Experts of a small language model.
Experts: 128 SwiGLU neurons an expert, 2 picks a token, a softmax router, a shared expert of 128 neurons.
Training: a variant of Muon for the experts, 1547M tokens, 11803 steps.
Below are experts of layer 3 (counted from 0) of a mixture-of-experts language model. Rows are named router (the router's row for the expert) and show model dimensions 256-319. Each number is 128 + 32 x the weight over its row's rms, rounded and kept within 0 to 255. Numbers have three digits each.
After each expert's rows: "comes after" lists some tokens at least twice as common just before its tokens as in all text. This comes from a sample of Wikipedia text that the model never trained on. Tokens count by the router's weight.

# expert 39
router:116180129151088141121180094126118146158169150067161117100168131147093182122140071151150149145088146134143153129176092096109124159160124120157172103118156088114067101149154147037124136079140146
comes after: "2", "0", " ", "1", "5", "–"

# expert 7
router:123099141080151110063104146152126149068123113153094110154124156120153116105145140175181146109137138166137171104127067177110128072102115136150107137120160133165145196133144115088111127119133098
comes after: " the", " The", "The", " United", "the", " its"

# expert 75
router:098144139120067131157121148175118174187150147161116118081127096162114126139106082132080200103171172070088169123146122119078138133086071170100163116127144081104084086192125118132149103087146171
comes after: ".", " However", " in", " by", " N", " same"

# expert 2
router:140137184174164140121139107128146098078158139107116110158222204160199084070116107140123147136100136092192093158135116137117140131096115142079183140156096141130125165120150138150134123087088146
comes after: "\n", ")\n", ".\n", ";\n", "==\n", ":\n"

# expert 32
router:153115102102141158169147144177126138137096146170077115059138131092123123182111100142124185186179078107104097153148146144142107114162131118123083064082129118156155136103141103139089089110186111
comes after: " to", " and", " in", " for", " would", " not"

# expert 33
router:175089136068084095150103125129114153122108119140153095148130144113158169158136119142077136164059144091112125133137110164129114071175153215134099120084131138087074090176117128084116116100124152
comes after: ".", " the", " and", " a", " with", " number"

# expert 17
router:154169145088153129131161153180122123141141134121113202100134082175128149179134215147086148106129105163115131115099132144159159143118154090156148094155166118106125149140116109164137068116168096
comes after: " |", ":", " (", ";", "-", " –"

# expert 4
router:125075131114096152200138181211085175151152131157139100106141096136114117155156102144093163126160158087100129138101184156095144151099077175082151087121160104083116087175147086128151073090118150
comes after: "4", "5", "3", "7", "8", "6"

# expert 60
router:102170139088154167089088105088100159117190116095154148147074115100121138118108111157068136096108113116104103153147102174181124177149137114117138100136139122110137109122123118171149112078172070
comes after: ",", " in", " New", " of", " South", " North"

# expert 63
router:082143099154102052168144115115144102083129064152180062167155124088159141112109139079152111158167145126074179126147110082171137119161120181110149118090154109099069101116126181104109119154179144
comes after: " ", "9", "–", ".", "1", "°"

# expert 38
router:110135091168077127137108144123151158167140123135113113092098134112140154152090145157079140187113179089097156135088074106066104070117163097113036089101165114182155132109145091127107187138133140
comes after: " was", " he", " is", " were", " be", " and"

# expert 54
router:134121122148141131145133111161162095195116128146154177118046173134038115166140115151105097122117162088103103103127190120081091149109119144153167136129166108122126110207088168105108151174081173
comes after: ",", " such", " known", " well", " served", " more"

# expert 65
router:145137096125141101153095113179130145121149122155126061183092141093089192110082107113126072152084146130124128077167125059152080163134111136144173081125139091121089089142103133140119129086159150
comes after: " ", "0", "–", " (", "^{", "/"

# expert 53
router:155110121125056083162116162170117157155116174152155097099125125142104119134132079129121139100152186080126165130116144174060114129064087180088113123174132094080095117153133094119126077133170140
comes after: " |", ";", "'s", " music", "-in", "ic"

# expert 0
router:155077139105130122111089102157137174138142183098165094136143081180107142163122102111120118081134124096147078096135104110136095179069152118124136115139139144148131080127168108109069115103067131
comes after: "8", "0", "7", "1", "6", "5"

# expert 72
router:126141107133115110135092110097096106170131116155093101091187139112135100113142139093114112122139137165173154149157136070148158119192112126182132105107119158126137151091113145091170097139190133
comes after: "1", " ", "9", "–", "/", " $"

# expert 47
router:085120123100160120159104152086134101044131072140080124133116108128128142162170059147149123131100139145111124141155130106132105073138125162178160129097132164116143193067166134169099142137111088
comes after: " of", " the", "-", ":", "=", " D"

# expert 16
router:076117096137094146177109127153124174183159114141142111091122107151081148112114102156111211147189187112120171143109108099071152121135107156079141138097145121131100086139143097112164151077151179
comes after: " —;", "0", ";", " •", "-", "3"

# expert 67
router:082091081159102132122139095152108103195105196209152103126144153117091131148081114100134169085093156139113118154093205092171115123137103129134098154130139180153145089094110109116124150108125195
comes after: "3", "6", "5", "8", "4", "7"

# expert 21
router:082131118174128099113142091136088065091134109148101090115104117090110147111105149144143113120135133142101099154135148109103134122203122127142085133153118102175090163048135187101138135139141139
comes after: " ", "0", "–", " (", "/", " $"

# expert 58
router:139153106091194113192112092147067131084119083160134100099090113123101104170077075153156159102103053160117137128126114121148096102130146144144080191167113117119180120127073140091171169131107135
comes after: " (", " \"", ".\n\n", ":", "\n\n", "==\n"

# expert 45
router:136108146129109164115108190141100176162125088177100090137137087156116120163113124149110162107151137070128168125144134116083113101077111195113129122150153112097104132192164098099103081139145150
comes after: " to", " has", " |", ",", " have", " had"

# expert 43
router:130158148123120150117129187065109122048165138107114188132130120139139109137155173159101105096055100167100119128115143142155166194115146058113143159126160163080151160091060118115169121173172160
comes after: "-", "|", "\n\n", ":", " •", ")\n\n"

# expert 79
router:138140130099101110146110132132094126004099132094127130150162103146150183143142134093083159131140164091130093093140112096110119141115134125084093135160123137096144125152124111082132094109146191
comes after: " |\n", ".\n\n", " |\n\n", "\n\n", "\n", "==\n\n"

# expert 41
router:161037129138116113146109192196100175176168078148142154144136117142120201175160120137105167102099181100085122137113167160090123138122127132077161113137173083092110136164155094119141125051151149
comes after: "0", "3", "4", "5", "6", "8"

# expert 28
router:133157184125087139144077129173113186152143191174139116114132097148086162134074140153093192094179152079098144111122128130106138095095104134129126131149171108076120114160126082091086113070167178
comes after: " of", " in", " on", " this", " and", " a"

# expert 42
router:145130113066052116131108107167114108204116139185142084058160092114151155129044092155125102092173163056083158100165109133085144107128125162106141155159138186111077126174133094133101126122131154
comes after: " ", "%", " |\n", "0", ")", " ±%"

# expert 29
router:155134152123101136108127160101102100184101080116151097133168128091101132130176097172137124107163123107108162133113216079166137218161160093088145192120184132094189082077101116097145133070158146
comes after: "==", "===", "|", "====", "Early", " Votes"

# expert 70
router:127101143101169158140150079049155088167113073119154156116105091096147154139149161141109073122143107199116144110096124085098161089151180139140117118182109157172083113120162148126123161094167125
comes after: ")", " ", "\"", " MF", " DF", "%"

# expert 11
router:146127165164096132148085161140098166079134101142144112118200125088133150174146117093141114135055167127101123159124146159118165120113132126090092078094167079110118106149073090132116012090163165
comes after: " |", ":", " a", "|", " U", ";"

# expert 61
router:093128140126088101155113181164096180215150127137163108105120103147111154122125109091113176090112163062077184149138153125096132126115091181091143121147149088080109114162122125107154104128130153
comes after: " of", " in", " to", " on", " at", " from"

# expert 48
router:157144100156150137160163184146172174045123156136142106128100128122168121135106135111148078155137103114133127155146100108120154166134119122143132145114093146146078113141121246191202189151150144
comes after: " |", ":", " /", ";", "|", "°N"

# expert 50
router:161088067098119073111167062131133151164069140100093130145121116121106133110128083073070126139116071105101152075099083168148098091162120103124028091084128060127131085135158121122063055077141084
comes after: " a", " his", "'s", " her", " an", " first"

# expert 35
router:108114137120090130160121174171089181177139162171106093088105081162119111145124104097103158124168172062084176132102141146084117123097089176085138116161149099061114101173108118126161086090154159
comes after: "1", "5", "8", "4", " on", " in"

# expert 18
router:210207133124116160142137083122124171076188177093126170115156123092134068113139098134092081114137125108154098114128144149137042166091107168127139115113072117148118084152077056137130103112146112
comes after: "2", "3", "1", "4", "6", "7"

# expert 76
router:135161151143144100131138100166149081163117132119141153088103114147142110108145169100135117071176076174145097116180142106192141169087129146162150101191136162154106179110158111120114078142141117
comes after: " of", " in", " is", " as", ".", " with"

# expert 52
router:120111191119115064121110139173113176180136128169111117088162132169088130157075106136104089134145145148103154122142143102105141096125127145108111197170144116080095079165124168188141130136118148
comes after: "0", "1", "3", " a", "4", "5"

# expert 25
router:164152132136141174137110126122148080106129205178074166127127126138093151136097167119103192163125140163156135148102197095120158106169122191158144097177108119110158139103141133175076075108141129
comes after: " |", "-", ",", " by", " and", ":"

# expert 22
router:110143180085089166118123119159128138152133135134118089084121103152130083151088146145100172138138129070125134175110120204149102090122049112108144137126100120119102062118122222135122139139105135
comes after: " the", " a", " is", " was", " as", " to"

# expert 6
router:120111079144153126126152070174154157086143059127128163112126160054105176096123153083149090153134088111099132180154150126117139132131126179152100143095104187169151101090142046050047079136151141
comes after: "|", " |", " in", ",", " In", " October"

# expert 24
router:085152149107141116135120144113112130153141143166161131125069147156212183143130122156104130131147124050090147139204135111101069127068096157142105123168159083071129124175094082160194119152125156
comes after: " |", ").", " as", ".", ":", " that"

# expert 78
router:136130112044122153143173128216088129115118180141128149113114106203120144129092106126162176099133144117114111072111090170103120121085150160104132147131184099123098128156160143070153150150148140
comes after: "1", "9", "8", "0", "7", "2"

# expert 66
router:151158148167125105154110154109120043129146187158170156110135111146088094142161132152167114108167110144143107179178113169134105089154157120135080126092144156122114091094184123154156135134087077
comes after: " the", " a", ":", " in", " S", " P"

# expert 1
router:080150168149116118099120096104108136052154090151168106153130140093177185112128099098125093154147161137092134139139099131163111106094126117129194149155114123117137101087165101154157134178142091
comes after: ",", ".", " where", "See", " He", " that"

# expert 23
router:109115128134125110160069109146081178174110191120196140112142127146180098137134125113072132169169170136101130161170138158127086125084150161115140170124090083072171093171107136122153174157115153
comes after: "5", "3", "6", "7", "4", "8"

# expert 55
router:099099091126104092191161176141081174126163156139116087131134096114157115145129137115143112119174077132176108105085132188127083138102106102157139127110135143096118135054116133123134171114122053
comes after: " a", " the", " of", " and", " an", " for"